From a checkpoint of a small mixture-of-experts model trained on Wikipedia.
Size: 11 layers, vocabulary 8192, 64.4M parameters.
Experts: 160 experts in each of 10 layers, 4 picks a token.
Training: a variant of SOAP for the experts, 359M tokens.
Below are experts of layer 7 (counted from 0) of a mixture-of-experts language model. Rows are named router (the router's row for the expert), gate (a neuron's input weights, with its number), up (a neuron's input weights, with its number), down (a neuron's output weights, with its number) and show model dimensions 0-191. Each number is 128 + 32 x the weight over its row's rms, rounded and kept within 0 to 255. Numbers have three digits each.
Before each expert's rows: a language model's description of what the expert responds to; "raises" lists some tokens whose logits its average output raises strongly, later layers aside. This comes from a sample of Wikipedia text that the model never trained on.

# expert 41
It responds to: Middle syllables of non-English proper names, especially Chinese surnames and taxonomic authorities, e.g. Chang, Wang, Cassivellaunus, gastropod.
raises: "al", "ales", "ian", "als", "id", "ia"
router:157142109130124115146079138161135076086141106117136094103132092143091150110085102160186127114162184071184134160107136083172082194186144132159142110149178130182138063138192089190118129180090123141152060111130116095133108118106101122082118134138127124093110120173169117166178130098130146144157180071111136168176129078162168126106096085084083106166120174106128138171117194141147156141126104123136120121135163087140129067162154154135169142103139093103091108160134081110104140063109132092063124081110177134085153094093150122130154130113142122154141185078147056092143119125100064079
gate3:194117099116172175145150151122126135101066165088136147111164127121154122079127133183141103082200165150123100158114168131145111067065094086166111098156081085129111131097149064170127150198165137125079097079144123134107133108208113111126155143111113127036109108154136139131145127114118126116094112076109124096121141113124157184110152131124135090116194144074131126154226094104066134131107128128131140116188138127066062110111092162100142091091179092174143127159097129130163137098125122091103124128149161162154146097139081132101131094138191088128128145041114146161103123165177108147
up3:114148095119137093156112090162149138180096132125152128132083118171157160095152133095120212119098114144105153120133138182142116172101178072133113162100083088073109055152128121104134127117163133143133177107131129145148086097087113130131147106131075064164114079195181190108108160127165118155071133143112123171101117096133093128055077147096132163079098064079133115137129185111188172112130117068129140177121129130186107172131164109132160118155146154137173081102121185137102120123162091147088175066142090070171115143104114106168111080161132106073134154078108125082148099096083143121
down3:064148097143121118147147093109106079099127123136118041129153078102134108155137111116194131141082062160148158114206081121126096173143135164097160173108133141108167155118096161143155123151126150160123130133168194098085122136091112073145159121102178089129237150099147139103137088158149177143161121174128157140132141119165137154141081129137094162097075155131081142144110157095189115167113120120138095129126138113164127087118239108123145146136145113178109056099091144102066103118129131103079142144096151116162145165110224132128160158135110152103134078127096055107099127126139129107
gate4:147148110175097110128173141126104117139135098075177106136146159128089157118130096174224120076169102214124140144146179135173122134079080079083156120111123120101087119166142121183150126115141152128105079150085152118160144128064153160144161128089099048168079143156161154136105118166145150121082074139102171179098089115158140078147133101081146111065156158123110103143124134137121146082161095118130148104117124105045094093114121138146167110092125140174075093142127129100142157110138139145074146080115099126123134127102189133137078104097085131154166124211113126088172083166110139045
up4:118068148173117099100135119096166176161084119133203049133137120092125176113102148161102136138137143122106115179158124035195076056110150140087130115114128160148141154146156140174136161138125126122168138105065139094122060135118098164102156123093156095108213113153067132112193190108120102107106132103128049129124100121154139159108140121142111062108136100125088092146105147147124212093121141084149088175108168156147128158134182177164155151110160122096131163075137122099126135141092093155145109125107076093131156177109079146151141160087142135160042144144120119139119145141127158092
down4:101174070139026148070107094123099143157072105166085070078124153119120128151127114120131115135196145151122151161140123113128093112112083110173111114168121172137143180096078140145140116102141163120133113142147129146185140144124148156151170131127108031198105113101122127105172161115138115108060095119196131178134157170143075175129145111081089091166148147129135084134113134132074205101141061135162154109147149106150112152129155084138124084163143109098134138122163140154177160120148130150153079052168081063134111166188103105124127129143128078110052092157153125115143118153160151114
gate5:159141148077140154116118107141132133169112114104155121140132109118147093083108179116159121176106112084141082140130139159159159159100124096066145140139133138116095123088162168129173103087087151093123144100160136146145147142114152163125116161150090124077111142170088150096206196117073102167087130168093106123162096178175111067115062145128121156148143119159093131125148191066127100126078195216131154105102174150099166138114149148143101067100117142122139145136133064120135125096084148069104068143062117228121098113113101097153116147155117195127131119091092080090118108093112125059
up5:134065152104151110139113157181150085148119116056084119129101120135112110188177174077158124109148191098139109140169081145169116175172159101056131112121118116087153076081091138118150096130153111138132158095183107009148148125137135150079070164141099159067105138176115126164128148149154114161106159102045112121153153114183098123153146110067132178153169185174103118110107132148078071109122101132135128094109112144077171153132096138085116118146093181099146108079139127151135085092137117124091105115120092057141118073135087126143095133152178112146102132162151108134148135159145160173
down5:101137124113102094051105065109152153145169139133131101153086103113143129076091051122134136092175132195174098096143124171126131174127110198072160115123077128119197094132178123107110131099089147154138131141142108083121111139137081125109137135135084133065130115173160092122114119124099160122133112121156148163107086156096144152155160147119141116135089143081150117095125147153157084131113096182118192123099068103129116247131109143130181164165118061084023162143146116111158180158078115158163079121125154120114121145190130181087153101150127168120124136071117127154117138125106076125

# expert 51
It responds to: Periods ending sentences, often fused with the word's last piece, such as season., es., 1997., and abbreviation dots like U.K., e.g.
raises: "\n", " However,", " In", " It", " There", " After"
router:149070102091095105134117155202184143098183135116113178162167152071147114135174085144133170186154096081109123081141189154121077111156084141142100180140136135079102160088112119108132132161124127098103076108109098177139134061156125087128091156116109119095166128137090094121128128078106168147126154162159168194095082152163127107134089184134117144102206135098135119130154102154151144185105182120138144113103140191174078158086183078149127117126076094162166074089127118112107132141130126108114104161159057083152167108119114169126175166148110164151152123087106153120083174131163170148
gate1:129134132062144150108105145103157136119107104111205151101125103120104022070105110112081175128138114128190135122140159141103152138069100186118127173107173100133107141165094106101069205131157119152137147149178100108164179154136095127179124116129132138168131200151099161084164116114106098146118142087129163176083166108134140118141138155130160125099118134158128144103163076098139146089163188194122127150078130146082097070065122148167049106144110000163130124151088116107123125141136114100154146124138164171182176112154124124170111154152104108133101170126114128093112131139128134163
up1:119091112194094161130127131155160108145097166124062120155119152174124121148133110098156077152138118112100103137110079146111153082150145138083213097083121110171096155092101199193182123122120100108157111140156119120123086149086168123110158138155185184155109154139053150150106143118130022104128175134110133157106141120198148119183111155101101094135151153127124089181134097136178094181157091121102148072183140130146175167137084136124140117109144110113103099133174221166169084146088128133114089159132098077151172097131111119133136085166056123147146135158167119153112091085113114110
down1:148146094078120142148134101093146129178089163128133156101079166115126189133126188162139128135085182111112161131119157134157125072131144120123083151128175061121142119095139139115129137147097185090128084097110210143092182136129107199114139120145144035069135126145105108173102146091149126155140134143064108148139122167112114126129143172132169096086120049085167111115128110105140099128114126121124132092112171136153166127124130146076174058150182102063087040107141167096114140150088062142159079125128107084106149147101153152142172087131106084112146141179115100110164067132084193114
gate2:157109097154135146110168164141145126171169111152122134113110140119131132130119109115115124089145140156098139185141096107166136219165097142171089091049130055121154085139064094099121154139143085111095164135166117049132139134110142090138092103162106201109174098064171115045139157089088048104084126094151154168103124140131145108132079107116137134118157106126144130113137095167081100110125135096213084161140179111076176152092118078139164076086135147147085110145082170087126151154117109085124149130124163085141127104123151093128169129083117128141119087123174127166083058152098161113
up2:126113145129130127142146115059132128096160070111125091100147100077169093122127142106112127136129126103136177112147129141067051041145102150137162207119070152176125128118104162112121093126118140035161165112107136104114122178152086137094062185144131080118146151083109110163146144178121173119167131081158106073102136155140150106124131123070077067125146132106128151114105107090115130119176078120083074154101097116193128118120099170173100052150109111106072128126184117153132133114095100131131135168145123175109050112180181104111157136067180129132132170116142142129079105106086148143
down2:210096127073179130090120185181103088137109077179125168115179185185134118174124157141122143069176138123081136199126078080173159127129073166088110105167104206125109078129125110104080143167180137115130116108135138088133079026122164138118143115161160146093113148120153133124158116162141096105119234113138112108153149155083160140120113117100112138181114138141094162158151112120114153131160103152140115161130136098084192083122113165105126084095069150148140115116097139162102132128143092137089117150155157143184175142185148089142128159153102117092129103136100138111120122146054124118
gate3:124136084147072133125106149119153093122182160151101052080155125149094183125170103143120093089122128124143133104084205124135141160133104120127143214092135128170110100124159207098154097149151139041145140135116098157125165129165135129107150161140054089106155169082114152109150118113174142118175098092100139072143117113080152153180118207131100177130161173153063128110122098082100147156080149081108095090138098110157070116183166144127149130130043132091143154087126124148127146128133143144128107137102159127122157124116107196095146104125196143159091075170109078130164070119112136106
up3:116162185154094146130118085126173069134186143127153132101144079115118135065116131149113118081105134142148144150100128168110130169147089106147191148135125139122103133110097157109157161145138159102125141111153148157088131083111115149126131085127153104129173132115042112131175118128195112163109152163042114080105157152049156167097173100116092186145100165176130171124146132133083142145083130064120106114145096148114194178128135065131144149115152079105187137130084171141039180169107144137152186167166127098084135078139071157097109106110129118141111124093132110183083140089096168184
down3:168092147073204168111124095101121150060089134150130169101099135155130122123157147113193137162142138052104133150091144131150104093131133167124134117115192086121131140169118186175114111106151085149059152108142123112103125136116093115133128143155098128105100111206139147127106097161125188126212125084066147111171109099178126171164116137102145150163128079074114106106118080133131092081111148192143133086118146154109121144177126092172129105117105112061119144182131073095125089203140096136125212127108137118172120090105116142132141163157114085135077148082180123142080130065108168170

# expert 4
It responds to: Past participles and -ed endings after was, is, were or been, often before by, such as written, designed, published, used.
raises: " by", " in", " to", " as", " with", " at"
router:124156155095120158127091175128123129174153082124140096119174103118132083167121132135078137129181101135120156157105132134101118181109116123126142188148117132099130113097050185137166096151209096118103091146147133153137093148118134149106211150177174110117137094169120083100112124127123195184114139182159128112081121139072167126131102101113122149107120132155094127149109120076144102135094142094120122163160163135144055152089122133109077112114086154089167135148121089148080200181112170210127122192162146136096043061142103153133181154198116127157106151116087097110114175119065121154
gate1:154062147127124087050163102190102166060157128187153105148155108143082127098136108120130122165170137141187144113115112115141139045157145167116131095140126071186083098090129124121111111166156096114150096200097092130109133129110130126078112173107149152170139109154112101121124099080170163126154140127073139093112142151152119078113132091124125187187081157117066132150164097124141074169113055140188085090115134146083138107160152161121145107094070134123118090169160204157164153113173116121138113147123090082093079083104144119101110086180124147162121071142116136186108082125098137139
up1:101139089131144109129164105132175140155109121119117095075141142120184105141124105115106119129127132083086068116167096129166136173162151171098128089125122149099146146092138128139122193214107096125120158049157090112119109109128153150117153162104135165083148144143149081110113128104104121157200133111102126133079120099172104150132175180095117111097122141116092128102147124165104113140136106146180126149176075207138152186135153131093132101111151111188185122125097130165180113150096147180050138254164063137097135105160118178146090146132128146113101115120078098167147160082160220139
down1:104084120075149115116118093134124091180122174141124161144114131155158112172137142098070126130111125133154107111137137189130094106135097132184149056105175126041146100179126184158117124149154168135111134140151127178103174149134126165113124146151127117113135111136103125073175125148160125063139080115081149174137145193121073116145173127148083182083153089092140060109101146146139093104129134186113123105121140138160168069167156113118106170132076107029129115080104157106098076118104181169169144172118113131133127078072099135133171118073150070145104154191092093141162173114149163085
gate2:154108189142160138131132109171152112199113125165132109179159155070137145115151123107119109131120144081091222150151125146132144122138108132065136159172102077135203181121131151186133115122121119141129136148088152062051119172135106166172170112070158117169118123099126187143075110134086156130144128141138107062108093125115145137168118177105134084179121147165150090125069086110121144093183138127208128132101112113164130096142159155070131107139081088108110125216101127162102130064145146128114152220087109135112141128119159154121116128188118133097117135116117124152129154203133072108
up2:138115130123137095115117170178151085099096170122107091098158046172119081155153128183066129116109099139137169159166071158170107131135088125123105118108120144123151120167162136108155128150152092084121109130072112089160111131137149109125122121181076166128115122165125146124134127165105098085092120160209191111156086167165209178126136148154130086124119094120098129124107131132180112104127108124126185057089146106156078074110095079088187167158124139139158087112056102152136074139080140066101127150079151135124170146084116110112156148155175107124097116080114207129077191148123081124
down2:159081157098174131091173124151069168116152139178092060124139142161142153117129137120155121149108099107067098130093130100093114169128151127108131072115050154087092171177062140092097119122062107133096088157150203169123193122076090084173111072107117116097085151092124173126129076162090188064134147134081118106097112097154095111158137100186129165132140079128176130090135101118171127131100152126110152208087067118124152113124095125111096135078099071121110103121136124090179114078153107135122174106143136157129124121121184137145090118147121103106095132198125137142082141113125097181
gate3:155089152093138135104140104168137154134121113108134168108142150122149109139061154102190102090092190139131122177073133043180129108094090102110179131137079113107066158103178117156118155160109139104145182110182146151151138128123098117141133037178223126104118084090120125116168082168144113133175154106127057110107188148101148163147069115077123121097128142118133113109133151172165116099135081174141094084125120120220116137126149097076154099131147115136124166125157128152111118146155094127198107127147121069108172142118061110156131131139072147162191200122148123140123152137137087130
up3:118142115150131135021067118137134136137124123136145137074147104119141111107148137074102132091123169109157136114080172166149099135114080144058121208168161086164174159133136100125097098110129177071126132134172133123132124152110149097127059141149136121143109195130112142189067105060161137156142119121151170094133129130101100212137147116129135070127071156130091149143166131127130126114115060113131210108140113176132095114152169058117090146112127115086126184183098094123138156082164059131124120095073135120165118102079113142139134197185135163135162097143113170113111170175118160116
down3:130182098128134071109171181144142151110091129108161080136112129114164125120127107170122187141144135127127117114119164116135121110115134169117129184198133163122112151136154159139105107139141082077108125076081172052107123115058093121116019109134145132126100155069131158143136143146093139063069134079087095134142145093121126081130088161137128116062154148153081134209123104148158073128131114135175183120105152167137108191135100113139192119098101143077110156114182146078141130094137103128131045114197119126110175175141080123119123192118055136179147094135088120138106140136119148125

# expert 40
It responds to: Conjunctions and, or linking paired words or lists, possessives his, her, their, and or starting orbital, oriented, origins.
raises: " s", " the", " a"
router:155077129152124157101180126121163081100092085117110117150150135105127081116168076140115103120154126153161166121128187229197107190132075124171130114134168102110137203117086082117152160110110103124102150130162139173101110160092123123140102113111122125139057129106142167102123155158139114136140068161080088126113093141182071078144101148115111113128161141099131205114116095151145145140130152123135087086156118109160136104125106099135131183139117116122108115172073116173110117102111125125121127034112104096118104230143050053119164135147156145150161137130141103069163103141047156148
gate3:111158169088085171113144156112112145171055156114165116108122112029148125116031086143149149132080080104144174079136108157133152105118169071158109126146111140135143153092129138140169165130072132126124103096133107140189127079115098135164121123126153194090153116122123178092069106068103142141103169048127116107103065128122160106152169077085160131103124158147196139218131128142139153154107141156134148116148093095152141122060087151089140134187109126049134077133116115176106148106109194121145121142131116177141102165096185150135158113102142175139121130104119161106144105145093160130
up3:043181153152119125191161130152068126174160125182162169149164122090175115155133110124123102171138120151107159065120165186119064103108101190143170155128158145110081146170136131179176154116110154157140141131147104123117115166172120167118082144085126162162139104133136039134094147072130160123097149124075142091093084097078148138096045145125175130116150182084108132132151137090098139128121195103141063120101125101167088138150123107179205187153161152142072135141130157109142108180154107151131142136135116133088142094139129133118163091106115143138136174167100177079146144177175115116
down3:110114122056116115116060140074112086140123132096185126155179120120134151135184152168155102143144153149145127144137156197116137084150140170168130091167163140149204101185169114125105177194152118119086106078131097125133179066130119114136138082120128184137123120108127119087131088096110105120082145124097088105101141133178194174184148157173107109106090125176149154102201098119115132104118058111172179134122110160082153153151113096080106105127163086079103098129092131135041147114129125147100122137195142218169127123153112140106116106092104086147091134089067112138177143133117123132
gate4:160134105121166076126137125132154125132140123172156202104081121053142127093081059106116086193126149150078169111176161136143088134175089184160131175166172114170124126118176123195118134156090098130113135088066180153148163130088121178156106075097142100141162149117147121159132123130145121127100086160076139050146100153164148103143136147094145120083095179151139067130117151183139131126156157122141110109053113182101141067198082137092181121124072056090082125138062096132129137151126124166082115126156112106156201158125104130115103123126161124100129172110142109112140101134123121142
up4:127090138140152149108123106088125135139107170154157139092154151142160173128171077157069143172137156098116138111102164174143099241099094165172140132169104150138118167187141135197112173147139065148166107102103151218114085164087113122097133136068119159148062099143198101219156113109124167149071139153102128085102121117144158122119177115146159146169174096100110186111113113128113146126174112136093108120102117121112067174154154123104156180134143135135169122099110110122166167116129128195160139097103134055099106162088139079088099091126156129106148151149178129105161174112119128116
down4:140127114082116136117176127134086066088111127154023094180112134122127132144191151135123100151168094124108165113122145171066067109141193085168151162097158181124141138107099122132155100141050116212140118181171106126166127142165102098111155150101083101185151110111104145096168121085122119186140082097131114111058101093180172139154134139068152138155149117182103150102188036076116129136113170111094119134146109087143158127141140104138076145133174107101116103125120116098119200124071145101119147061127113164119117086110076124129112091160109092138118159153139121137157146121121111086
gate5:055184121170134146154100091102144123148149166174102118108040125147119061147090136142135121111144144166062093115139154112125098114130037099211172138172115146097139169165163114148072102059092093092177061140095102174151147133155050121193162105110088100166071077131095126106145183135148099103133116186136130156109186082127142100135067189132136112091151146118102161145097094154151121158140074123126159099139127110183140125096118146088131095164136130073130112186127148131183101128124113144115101183131131143122125111128121143140071121096102166103161140138130132132116109108099177148
up5:118122174123091158138122041064122164172180180142115155149138117154169100177124144135097101180136141144133131073122091125119059109089112110135142151140119110167171172105141102127110115175176109118153115111119198181170155134077074212133098130095117164144066117081135128155187137096166140136177101136139151165110107216133109154108169186111148129152155131112067104121123107168081107177111137115092175084173100155187112121157100144113112111213144116173113125112153110122154127117106161113145119164096088154134130148156121139114126144165097127055144153093178133143158053110165173122
down5:143122097198142116152124124155128190141162131148101155167135116076161155123141162074169118094124117090100128174088159130106121142148145131122136148087112126087142146095163109143170064140113145138115142059107149137155117150150159132108151103108117022133050134163135036152098119136107160089125082085121090098122139093138054135087137180125105166124153089181132103107107131130108173194135125182117119098152098073148150157075084126137159131121157107123144147153140087127154155098170114201123042080173117132142103189118094149088126166091072120215127148109123128177120149179145128130

# expert 42
It responds to: Verb forms, mostly -ing endings and participles such as throwing, using, working, running, plus some past tenses like moved, relocated.
raises: " the", " him", " a", " his", " it", " them"
router:096082145126099121139046065119114111083098097163124090068132094188147144117152116157089108146107117148147134132088088187112098127170123093156150084122087169129120083121116109152139196123156149140110143076138180109202069129131108113180119155149197110124110124193132171111110116091139166056160152120127142139102129140088124094087098125119106194187130112101094093131079109171131115135150123107175177161229130106113103117128138107141135136136151089108126150160128120160112155144109152151183105157153145151158065104155159150092110145183123070153097194115096150175163145167054152135
gate1:112123154175134102107145110117151151155166171255151146116167046159075108103139139161148114203114132156114077106095118096183114104115100176206133122089091125165123113113076098172110159170132092116149128107108126106106150124122171115140127093151193119104115141057118206139155125156107191097131085157172118088109107161101104147094150116133032107122143177131155169135079144123102099094132078133168152174099127080128095082129121095084191132115109115140117123123141153105140114178075110130135101144116170142177112078126197094095146148089114115126110123098123121138169136111154089140
up1:073072146124133089135148107137109134160127111142105161164060163177138144112135132126122109092150133107121100156115157110130123157174082020096138086158152125110152124151138152121114093122117125165110090115160133143114178131184085095111050097094114127114068101110084051153155103073132070164170108123165100122136152110098086088169115150100170149099141143091079174132120162127139100133123096180205156096089109128125180163114144129125127098170149147125073124128099137111111171142129207121120161111103103108109128148024142180151157102118122183132172106196103193149115154110143094182
down1:108107125117134126126128087110126173094103092094148137071142117072154146135088084114136171098113146176132121111119105151149192159184146135186168175052117150132087111164152133072165144100130151116155120109130106114136155144173153120102142081132118098116060111143140133146126124106152141115200145112070199157188147126121099167099117133199126097091140143162133121117158093086154193149149145140144147066185100118134167125176163170096154113090129102151139190126097101108089140106208066175102088224107207108072096145124132133149108100176122142105119118051132103144112131098137122146
gate2:108139133171166106161113089074135101190103150111145109093075106084125123143163073101079125109068162131128177105126147104112163146147169153143110152151092082124132129117155126157074155175215140171153122197161157107172113130171144111076149125153118093073114172162153109113176065124151158097143145127078160063125144117131133126198111172125068116185135107093140145081127144135140168095158179109151153098180095079145166133126146148138078100153045173142129122150130105160083120110133185138143097130121078098142073145077139196132088129170117160114117114139093131098153152063110161098
up2:141155104093108192091175107123089133111141091107178140144184067157171124101118121110116133116130088159117144155091134125087118148153089120120144178121112138071161095149193201117170113118153164154120137200124115126146130122115107126116184117084126109112189141097118166053163048101119154080139071139143174091166119083109134099129121147099153159122077125154089169201035123088167064123157120125105120063138131171076137125131116116155130188127141122147183161105119108096095077120121128161119114147132105159104143085139131125115116164114101122190085152134180114071109079171153075170
down2:122159100095141109134092154062095158159171139120106156173124113120172128047144185166155136125106106139129025141060202161154146124102104128105077153183134174130144113150132145173147091084123183152105141078129141091095135098115172134068154142114110116129195067123107106106146149138073126124096136151100121105204079130102160064116145173108143113114119113148108113153131059166147064169119084035163119124134090129162133065112106169139160105115140146122138161110100106095106111100126097152149086131103117134160092150151157074155155086062154140144117126134115197113111143106138101116
gate3:106079104135113135086103113120145127093057132158162101035119094171084123094168140090147164164171073164110112093097116123148054141168146138100119095101149088128084182151121113134123161144176101120117099079089106129122117147097119163175151135112140192104099108057111179148082130160131154147172154136093141080099142107130116102159117137121120129112137121134182138170092136099136183149135085111154094151080137158141083148128160069108174173091139138141102137153194093099122070085146160172107115147132155166126144117149085051161105122080033184122144115093174151111116125133170149062
up3:113112185125130120135152117169099119133144119109134126113078123118112151119099100144154108152146143130124148104151126152103111102150195054132066167126080097151064189085113121057090176139068105102141221151095093097161145159140147159102075129148135104152104113114165100104147149143041101123087145099152116090064139135137140141152149057119126125100156142131124146139139115115123122138148090061162173096184106124192148126107119115133132147079071189152143132088134056142149167108138149146124161097082137084171084061118172073164190163149103135127153123125188173099110133063128171129
down3:124114151138106098106178123106079160178168140079174132158129140155115162137162131105107117060104147129143103142136123116152104106197086151170126132186146121135133126145141134123131171097173159109119065162154070153125138150124073141090104129127110116156120109142081069102139078108111139142127143104154159154148165149136181197175150191164148126077096158135176085139179127131089147130056083055176129114144113166129163138158152148148092142092097114074089118198110121122141125213071105149108054119168096112085107161203165200145175149129104102121152117101152083153142165121123138082

# expert 10
It responds to: Single capital letters or short capital onsets beginning foreign names and place names, like K, G, Gl, Kh, also the w of www.
raises: "em", "ur", "et", "ul"
router:183145103150113137118111065080132150102137154149103128140086171120123165144091109178194101146130128174105151082134078162119092159114118169158126087165148169114159123137132167148125138098102170148136083125054080104132161116063134095090161096099104095134121138140152178122108139100114160164110114130127198130204195127214129094097184131161134128087175133082145202173194103155151144171132097123193108113112133115114119149161154127111164108164150130167097142156131167160135136065116157086105064150160130102120049116126192164140127149137135115116166109139145178194134124103180138164
gate3:132152195127128143199130105170133096128184143121164164108119102182136113141127138148115111086173188123085149125099088224137103102168109122097143136121147138085171095141155183135152124168135087129136055090103087202107160089151120155117097129141093108148134137086169128146085119152136150129161138181118166108110100147131074111119132161164123161115133142100164136144119105082092190151166135138204077096068140097240096130162110122142121097157158145083134137085068152132176138112198109203131132114113101156128114139157136154137151118127190151131123061123087097154120071151149112154
up3:160117088055136117116085078169116115107172174113136176134125180112150086131181076179148151101107088128158146084076108088150174152143134172074133164106137084134147074127096170124116120104113116135085128174096179204158171100163090156181107081174063147142089127121152146163125138103159128110146100105123091111141103109137096138209109171167137082126128147176119096108087098099113119091170139086118146182137077097121118076174141094105104156176160095092137068096117158110130078067093107143158158116174181063095134117112120139134111073086149118160152129155151151158106098121142158157
down3:117120105095094251181189165091180149106161147086088112155152133111120126100126156141103146144130105151141132095102115159127142169139101174125108074130170142170159129092122100193165123206124103123114111124082109150119157118108135149102128105098136173106165113091115122132150163146204122107175151167109151161155146138126103105162120142145130113126134208181133194140161156117130117087080101112175089091123115126126126086171175087124085115090064146083138074135111126158142168082133158198159190183055128139163147169135111159132129175116090157131155063131113096123161081170154125112
gate4:129117148071090135173053115138095115119171142130177164164103090158098136109122100162106114126172081116111159151090084140115107178111104114141033124110108098128121119178115053127089166122095073078088125122207078130124119203098089147083111146124119165107159151098143106133124070152133126076134137155108127102156129163134176163135155129139127139121125183168077131126063151165160124145149157127077096122136143139119087099091168096193107128139141090070092153095131116203122153103173049158112085112131136086095084095108154149083101111180133089078150097179166092131142124115140159130
up4:144142130136120125120109159134116138113119148133121140151127084131084147097154142202173142151149149099119152140137154063142122113126162133094133166149091132149120178135096072101153201113134167179125114102122112120145146157078147097146137088108098093146202116188128092134130151091159165109150125151223115135173189094100074136142177132151113171134173103133132111107143123151106117144085122105151132129142094172131082184151135095056112082165118076071113084104146109181122189197114115131120175182118076107100127099188106139139190128100140157182074138096168151156140127047196066155
down4:116103076130128106093159056116140185086152121175132115175147116128120114147138159102148158171132140141089109092166116173122153135146150108118169189115113090144121127154132173152188140077137135050205104147128078147158147092118156061039166072153179106099088153180140146094118120090143117126112125171096134075125130139115054124155168153090088091052127084109141129121113075138193176095119147135117125157077176089142148101147073178127098147154152129157159131132179153130138145103098114096144104102126100107145151107133155104184116127161136217119133146084118182136091095126160130077
gate5:131071151144122144182105075153081105176114164175135111134135099131108144094057136175080080149150116142202093067125142139126162119117142144131171185144049112189076201113126156118147098063157169127159154138151137072175111134111166135125140154135160161167050078118107127155086186142096153146118143052152140171089139112124155095095144140178139133175158086096150165120098110127162107168131108105145201153171122154097164142141123170123137141113143110147180151163113123149105131153126111044116126146126121171186115154140067126142183109102089120111112170079145109119127090113154171125
up5:122107144124140159148152118138106124195112096204099099144188091084150126160108111144120111065124118155111168101076117124144134077108125165132138104138127153159110140191149132133140112080124122141078138057169191108175141222122129112198135130116152127128135143124128137069095122092137179171139110146113149189053106098181172058152146195136117101157119132095183161137072146091143167124141101068127132138144147123120131110111093157134077080112143114159135090116153065125090173113131156148166090169163131116096021105143137089102125082166119083153080124126164101135124160134125075104
down5:181134072095133140149130128152089128112185121113103094142108144149133130107110220107168081084069118124086089109122109085104126122114094132108178150117111161183103144067146158143043132091142124079156108169119255087143106121118098122165087120085150148105094123114124143170125121143095129143107170142108174136111142154092160151116123134174118081139072176132168117127093157142162144185144190111101182058143091116107162118101132141108078126174153181129110104128163161162121118134220096111094101146106126139155109101092104097069155109085181137130149123163147090184121093147131130106

# expert 8
It responds to: Inner words and suffixes within quoted titles, award names and organization names, like the in "Bless the Child", 's in "Every Mother's Son", -ary.
raises: " F", " M", " B", " P", " C", " D"
router:193109107149110095097136131130126123123086162121108170081130106118123065095126177192079144153132117119125152101107130126207100136097068102137119167126118103115097155148110127159110123116114131121088102107178198153150070117134098099097089097131136073123113114095104097149138100150132124166109117195085098141127064166072112129167064089123114168185101092197093185106084074176102120119131105126078145167138085105122141116125114109144129125144097104095115089113151182059117116079211122061159169100103176107073168087100117150096101128168093157162145089133119133117157169102071166106
gate1:150124141102092157148084090149114100151104112157086063094138088157121156157136120112162090177189132149105138157079071170137140145119122133109184094122166133105152140125129077107091125143137125116128147106197125114138068195115124077153161136175112150141125170144128152111116160171108125121132138131129091125045140090145123128105134186105178136141092161140139063137122136062164179132190131090148130146138122160103135122088106109103078125121205174115194154167095121214115110137073138102173141102182082131101080144188102102130122103128144050139128093136068172151121078084123056149
up1:124149119143138087097105135099139149120052170120128142131104105134119107072128136165097173113090119085202108147160122112185050119108112171108079136114105102176142113068116140139113087197083110115103064112100144165173115091129066169104086110152111126141156104103130096097171098130137130119110180169133111148183159147114117155094130109131088108111125079097140121199115087178113132137097123158130121110118109129089146107094121147141148089165071120099079099161118125042138127126196109079117183122115142119138135143073197098111146123101097169104124163138225145124175214171104171111
down1:122089089167135073118176168153130178076120183127158115121138151092148105116098136159117159085136146143170120132132159087096092094100138143107049124122078120149072099144100155130119090147125175084130068139094099160176145096088126148106058123147122087172085085157139065151182101099119132153107115149127133116243132186096148149103121101138086125167111102119149169112119140202119146128078146161138134107106129127121158085122162126158154171132053085090106120084152095072109145099166121106156184124106156098117172087090120170133144167114078221150125120109137072107125163157123139111
gate2:193152079088177110086154121137042166131115109191120095128086142151111102149122139106091112111118125107129133136145178090094141137158141151076119132114112163193187169098119152121104158092150120088116102112121146052152128106097132082152175124102106162113134134141165123115123106159162172149136120132087142156205142153118077161171137133168142119125111150188149161140120063151077124157084082127125149165059124098127129194118113135119085095182113107124130139164137176170103105152145113114081152072153186140096142146186189126158150168107084206079042076116107142126113165152110127092
up2:095122128108118159124104097063120120141101137134129069117084139134112193153175136106153145108144153176145143165117091116163206136092133169166087133117232148147177098174107170159157139110144134143142138114100125111102119142186169127111128150078125166124151168089173105139089172089154125080131108062123133149166126163142180106101156141062070149121151058074165159144110118170131102148167154094132133119054139086121161206152130150122130137140125109114099151115111045127142112132075091155101180084037130131105125117084118131111159118110161135156140091146128056134134197117106089126
down2:101118145147084159188149157117113141147173120075164106207140093143149209111125178191149125116073198140091010069183107116126144139091118133097129186138156141143151072163162109128126138138156129104168157187157143127096144131060129135164067138088082134132116127071151121150106144140124134086156087127131078122177127129188132133108188140192167123102107115090158146115134193118106114140132150070161134121059153125069163086131130181146081108176114106059125121118145121107112125124103186166119122101129159140163089140138136146135155073137130160135145146098147105085133149122142132140
gate3:049172072092119158105105128144164150097156103131156123147090085112103115096114128171163082082115168123111169091156166126134162195167137154141165150112131102127152130123093196123126111123095164100104079110164107073102164124144073142194170143168108092105094113123152135130125149077158134146189094107086160187118126126078112148184141096134169151101183139171121123145144137095186120083203112204125185180159107135129185139196151160136147079087121156131127109102096124149133131063138099073132148160129100117123151113104074118138099098120153163128111148080072170134141145056113085132
up3:131119079167112098149162083132080073156104136100127201089121113172088058146146071094097116197125105077117092160067125182138110170112129101098189120083147086165126143156141120135130116161147120155128082130161186191120095150171108057158117088165163096134039131140154192098120151079156112159120153162140120079069123121112157148159131103189144152093110109113180101133111111119111145151119105177121155112081136116069114078135142089119121169146132144130140152148180173113128079088192098093149117086131168116138116107139144086099100114141095141175156169128127087163078112169093121148
down3:138154131150122150158138143156165106073133155098099109062159158095154153151136166136073151137127141088063090139119119132145096163180140138129163124099140131110081131129106160105215091091152156182130105141116037127084163093162124088169092164143153120167129145143134111116135105138118104113095157115134094110087086121128080174142087073061126143113184099091101121156153078165145091068119122094119163122164117208134127143158095100112126161198098121098219162153161154157105129059130166116122166143135143126111140095103171058091082085164111128100127143119039192129108129130122117104